{
  "n_layer": 12,
  "d_model": 320,
  "n_experts": 24,
  "experts_per_token": 2,
  "d_expert": 96,
  "d_shared_expert": 0,
  "activation": "swiglu",
  "moe_layers": [2, 3, 4, 5, 6, 7, 8, 9, 10, 11],
  "router_score": "softmax",
  "normalize_top_k": false,
  "routed_scale": 2.54,
  "balance_loss": 0.0126,
  "balance_bias": false,
  "router_cosine_scale": 14.0,
  "init_std_router": 0.00674,
  "lr_router": 0.000713,
  "n_head": 5,
  "n_kv_head": 1,
  "head_dim": 64,
  "vocab_size": 14120,
  "norm": "rmsnorm",
  "norm_place": "pre",
  "norm_eps": 1e-05,
  "positions": "rope",
  "rope_base": 10000.0,
  "rope_fraction": 1.0,
  "qk_norm": false,
  "attn_scale": 0.125,
  "tie_embeddings": false,
  "parallel_block": false,
  "init": "normal",
  "init_std_qkv": 0.0249,
  "init_std_o": 0.0249,
  "init_std_up": 0.0249,
  "init_std_down": 0.0,
  "optimizer": "muon_variant",
  "lr": 0.00109,
  "weight_decay": 0.13,
  "lr_head": 0.00466,
  "grad_clip": 1.0,
  "warmup_steps": 200,
  "schedule": "wsd",
  "decay_fraction": 0.574,
  "decay_shape": "cos",
  "final_lr_fraction": 0.02,
  "batch_tokens": 32768,
  "seq_len": 1024,
  "doc_mask": false,
  "train_tokens": 281500000,
  "steps": 8591,
  "dataset": "wikipedia_en"
}
Below are experts of layer 9 (counted from 0) of a mixture-of-experts language model. Rows are named router (the router's row for the expert), down (a neuron's output weights, with its number) and show model dimensions 192-223. Each number is 128 + 32 x the weight over its row's rms, rounded and kept within 0 to 255. Numbers have three digits each.
After each expert's rows: a language model's description of what the expert responds to. This comes from a sample of Wikipedia text that the model never trained on.

# expert 10
router:165092083084109096118103089084149089163119145053138101136152102100124083153108157162164108101124
down4:118122112141186095173104098155132102141143182070092148166119130151080147152087144192060144072125
down5:097152062180144172205091093112164129112119068102103133064144140090163152104119102137115136186173
down6:120084138158170073095147142122062176132094113131133129166178149133143135176194110172096143161130
down7:127099153101151126095130137189191144170126099117132114108127121150152137134091147174114054119125
down8:166130202143151147128146175120156147137210107134141175097154085151136047164050159099135163086112
down9:158143150107101147097070148151145163171112143103186115183185144107067104092138166082135133130134
down10:149125148111192122132123161162089138092077125103053125086114097111136073113124076133107087168127
down11:148075088153091129133165124074093075143142105130176138090127105109131095097173157165101157082108
down12:177167084108126155106127128139125182089113109081123099155144152140148111147173097092132105120165
down13:101181116114151158167099128134095114089075113107092151135127159117111052107089099178132068109146
What it handles: Space before numbers

# expert 12
router:109151189143102148120164090117110125136125118156140121117126072115159139149151156119088146115069
down0:121095105123122090114149170130046102126114123180141122157111078149106138086087059125177106125149
down1:117123153148102056132114110088129194023090106122103131117154151074097122126128131118122168114107
down2:163126058151151150094128137168141148142182105152126133108120167082121093157135168129195113151137
down3:134105090159110127145151136125100128102157173134080161145166203139159164108141131165118098182073
down4:136169153146133119086110162152126128147097093171109189106121223096087122165131167089067108124143
down5:113095174102081195117186134193116155129122119096115136062118133112165104117118189147141116154117
down6:115120098187090116143085128134125133074157083152120157166150102153071068168110125187095115166134
down7:161160154169125141149106115171107123120114105124152088119123171062143117125133181113100104122084
down8:155095124116076125083114127103152102115134125121129166099116130092093082084162122078199124146126
down9:137136105156159167141130139167113120135084149091182141127144118111203124145149142090105159114094
What it handles: Prepositions and conjunctions

# expert 21
router:133154070107125181127117202031154148175151199168121146120144104115109122151137125095165144142136
down0:111164165123153114109104125191125121146089142117153170112175126091122127098120075118147112108040
down1:113143150113145146148112126147134044149103079175111109132112160126112084112109152144137135148174
down2:130058145101159114169119146151126133140101141137158148129136115125121160168039130134112092100172
down3:144167087178181175153039147063116113114131127075177163076123112147088159147216059203106154128095
down4:128149185104132106075156154169133060056094043148118098133140124160116198125119080158096111088092
down5:179122133115154177110139136164164130112163091066096153117074173112116162037146173158129123083136
down6:067137086101108151093165119079153153133105135183111067100158146193203150135195111132161134151129
down7:088184106152091167151140131135156063107128097179127131108145151104154134148140155143139135148135
down8:083135082075152131096139160131163121102171184123106131145194144178181160118152148120089130154155
down9:109177120117084142066098142156114097152074143140135129153079135125082129140139116132184138106140
What it handles: Closing quotes and brackets

# expert 23
router:061118109084139131096163168161172103121150172135105190158158113128065055082104160131121139116127
down0:159146070132086168148105096157081145097093092112112165138110152084066164181106175167145142097113
down1:176135098080164089127123104170153103120151182106143105098077168110167098106102113163083100173107
down2:080124118119089197070105073158140122100120161118152115118160131033137084161146155146107110089119
down3:131163167077118108177119105117143143085130182129104176109086168178177132142165111167110144166159
down4:129144078090115198212121165109149152132120199120117170133163148126132168141089131170121110170115
down5:106132182193115167200123161140126073152171116166140121030170152137116154156102101153133130110132
down6:167160130164180131126167168091124121123090125153147114147130134099102129114103054148177135168137
down7:180169172129083109075102190102185129194038191128127152120078138133125109130159144182107138141134
down8:122162083094099109140106195168089168113110083143152157144132154128112122144132146154192167202112
down9:166132087134116107110094088135157106134196090086156145114094095130162139182016125153080126130100
What it handles: Foreign-language word pieces

# expert 14
router:112108083154125119074136116152170134144181103145184113126137054104138144127121103112105179078155
down4:154076107131152124085091164170160147142178116147174100121123071144090134130113151087125226073118
down5:142151195133157227090151079111118134111102160154125133148187117086082159131157128078180092066144
down6:201139150158113099170130075135103138138084145137095142150131082154105142147130151149116111109150
down7:158058107159118138109181161154151090116082105152115087195141095102130120093137137068131146056159
down8:100117190144114121144081153154159122104126176132126148117155103119171104178058103098139155102170
down9:141130101155110143144141079154163098106104175109212224102106143069119119117136148121129081104133
down10:109097120151118157090139153123113130081143148079155148108164133098128116114156085161136090204112
down11:101107117080150153106075150074171091102154114121119157130078131148135110160153163131081125143139
down12:172075102158096141128132091134105137096140140113117137156178151132127163159173165131120157087151
down13:131146129090129074138180105161095133118154132080116061182114124121084138123141123192113086140098
What it handles: Sports table headers

# expert 7
router:096094108132132170141049145111127102138165147120180115177191161071195091112067143161137207155133
down4:099115102104119142199121155147077124140093063105162121190167078143091141097150107114121151123159
down5:186097143151126084104199120124100181124113161156088082130058126082154052177202115173149179092131
down6:121103163117091095080142135095132146183165054160181208181123164086102097108124160125121091082081
down7:107095107152126086145125182171127121154132160176151084168152107109164186120105114172123096109099
down8:170201169140113128144110082125126141115128116141111111140134131109122138146123123114119131094116
down9:106102128130117197155127104118100110124131122161132123112129108118145133114119118145161140102111
down10:060148122085109136068092082148160171126141188151093083090111115119130128129120168153137099180141
down11:121094075144138064148143160126140182200165116108137125128064190032076178137101104106130217139154
down12:115074084096157117158069151112166139140142101177090169096107075106138102155133104155113137117108
down13:137104046103138112130112157137133161159236109166117114080155139115100130089120107138153110084116
What it handles: Common nouns after determiners

# expert 20
router:120073175093139172096132176100098175135176165115119141136125110139111109157102145119146194157159
down4:116120136106122135119125107081101111096136117071031056095117055115054075106110137116113103107158
down5:135150105126115147120122122100141150121162083133147143084092138203167092162104119135106180117163
down6:118046136131149112159149114174075147144171115101173097137143124148203166136149145123177129199177
down7:109149115111148130103127157118080121077118146170156174091142112142123152099116145127173137138146
down8:077082105157133065062175120164149150176118147176128156114154114137116109127137076113112125125110
down9:131098140121131116123178180115151167131111162113130168152157140107187153129149122137106108129147
down10:111077074096118105083137177147139159154142173181110085091172176077134152131161082125104150125129
down11:120109130136164159168124159200162101121124126099149175095078095145144151169156125216117111123150
down12:158157148147117120170085038207180164144182112154074130159103163145154128125125117104152024124143
down13:128132153128131030156150139080111143127157121131106175149123112130045123132113074102127128163127
What it handles: Table cell separators

# expert 22
router:137122149120128141080167120115185128145112129094165165180080065085108127126118160131086134091180
down0:093148154148085089146102157118165088135150163082078158092135159150163108119121116143104113101144
down1:115120140144121142116185107073141093136099119130106108141117156196169133108092148144135144061087
down2:114153159141110107092099126094139118115177170137101052144129078157149152130127174153060187078147
down3:076118061053153168108184100103125069139132148128146118137194147159112104035187140089129136092213
down4:109113127120050113131138168081115135147167139097154096072191114094144096131095122144169099148107
down5:050059139139187135126073143140121143102158157093072104117069084140130189110061177169163171119182
down6:092130151114143114087111102124081111099104165143110100080149186133121136165085149185146061166184
down7:113152100132119183145124117173049110115148181168124122106173116174133112123167126174149161078112
down8:072165103176135148185121104154114180094133142129110162133183073154107155103138125129146147120087
down9:073121035141112144129155145182122128083077148142095132144186173101066149156144133111162137156176
What it handles: Arabic and Indian names

# expert 11
router:123123070173135113128150112020164144132134161142154120139105124108127150133142132137113165071115
down0:105189123168155095131120129142136120086059109122111087144182093161091087136171106074112193106123
down1:182130142115120134134116096142110126069090053119126163123095052137122163127129172172099110104202
down2:144131060143093128113123141124208116075132150111146167156143053101118157122124172092102118113106
down3:139137088163162094118146143158060131120124104084121118150099103122117126098209160137109134095084
down4:117127112122175086176117094154122133176093116177127129093179142094126119166122147117056091079126
down5:110122127159116087163185129117172118112088119107113128101064167111179139121152129049110170102155
down6:127132100111084099093208148195099120092098118154063148175148108143126137135135106149145091137112
down7:171119132087127168128153171130099108082139119067152142147177159202140140086104067102179143104061
down8:097211184149085117138122145127137182155146165102093134090138099101133128162105168115096134108081
down9:133119144159138150131143160075089087156136119161137153105133126149094205133172139170153083136132
What it handles: Opening quotes and parentheses

# expert 17
router:169085128139106148090120170164108101104155119158133155204150205074176137094171138105144146112135
down0:170188111158160073124142098176095037153141070073148119118112106108121101183191129117097152083101
down1:147144107113148184116149145094157134115116137148125130113170069120138139146118087118166130131097
down2:150112157168162097132145074131070085095155086189131156106153092154097124103143122088146114112094
down3:138123132117099136122142121156151195167180080106149101119118128067166102151126182136127085138059
down4:161160131112189092102152108137106111156176126094161090139145058181046105186135138111123163084117
down5:125168159164085156167114101157103153145096182080137139148117112113147184123108051096117098128163
down6:136140185109129146091075031114159093125173141180137118152165130134124104135072140145161096145121
down7:082156110122103110140118141153151091129086150163167153144095081176108092107074098146101116172211
down8:096112120137110096145133080155139085131196085138105181116123095127122108132189196119157104096162
down9:124209119163103133185144149163109139141088111085111123137066161088090127087174053102057124123066
What it handles: Descriptive nouns and adjectives

# expert 18
router:138114125161088169117123149135147108119134091163155109162203126088068125098135122102122119064134
down0:105114119172139134179087210155071149124145123146132139151157091194177096114190135134138129132120
down1:120171107094190131153116130135145145132102091138144123100102115125077129145152123180138079132132
down2:162106117069097162150085075171107126080090144132146152132163084027151137122092151073054127167077
down3:171168071161129113153099123098182103140101124154150118109145093047118168123172074131113171096146
down4:110141161105044101186102054156148100053112128131144098173137144191161122127189106196077087153127
down5:150138099128127138118139109102147099143131145121101136165114154069133153194188151184152082112127
down6:120133114052114134150104129116138098130181089051126124119118172115132124143158171152128137121060
down7:126136148085115109155138166111101132124171126101108151124143090093092166094108110101125098129155
down8:111110147128156128090071163128101134108119087134063057150141173144092086189058140132139080095159
down9:140094155109174138118155095107137068132115167141191136142120105134094122125135149111090082189104
What it handles: Surname middle pieces

# expert 5
router:097154106161183159113129110068152121125187190156138156124144154114163146090086109132162164173105
down0:152121131122143117135124094127092133122120151160107112134111120119076131103114052148151091139128
down1:180094104094205175108144119112158127160192144096172105114114132148138106132108124127136120107065
down2:154130166152170079102158144178139100108104173185158124130128117142112148198087100073166137067184
down3:147127180171151152092153123114120133105179133159119138154119129123142138111100109142081112132153
down4:112098141116124138131130096154091129151118108097126127081077130099095105134145124145118110081089
down5:152169137082138125208092066121216096170142078086118161081115100155197131092086128112085099102132
down6:114159170064114118149128166117164144164130163148154144127183176109137148109059163133182163115095
down7:152102096131124146079172115127164131174135155133187107130141110126089121147127130115093067126155
down8:081111128130147085160120199175150083138169136136110136142088075129113104148097105130123116173133
down9:110122151105154130122105172150115147101131118105142125191144152152116101095126110142168118098125
What it handles: Commas ending clauses

# expert 0
router:102128115162136126181138134122151105094155113080110136154113109154071147105117132102104097127105
down0:089088113117155180095149131128128101111099186137192153082138101105146157113124079106093162128117
down1:157089116194139159148072175130149158174116143126173122130112151101138179113152105086164089142126
down2:107144118175096141126137092113222118172156110095168109138136115134170164078091097147134150118130
down3:128068136120154089134130112118092121114131129117140117123116106138139205134125125151090130075134
down4:104156134123106076116138120072143194137122092083118133091110143166157156119110098178083199093189
down5:070121141107141141120118107156150164127094161089114096198092125110122128127122090092122114108159
down6:131134127114100127151133149158118113101106120130150164171125131122119182095079097160165158138096
down7:100147063173141108136123117134118148104130148106164119170128125139140088175109129120122178132116
down8:173138179129128163149169104103138159123126105090120176141116175149054121058179146116122146169085
down9:090170153142122123157127119142117184133097107091111077153153151146108142080084120127061141139158
What it handles: Name ending pieces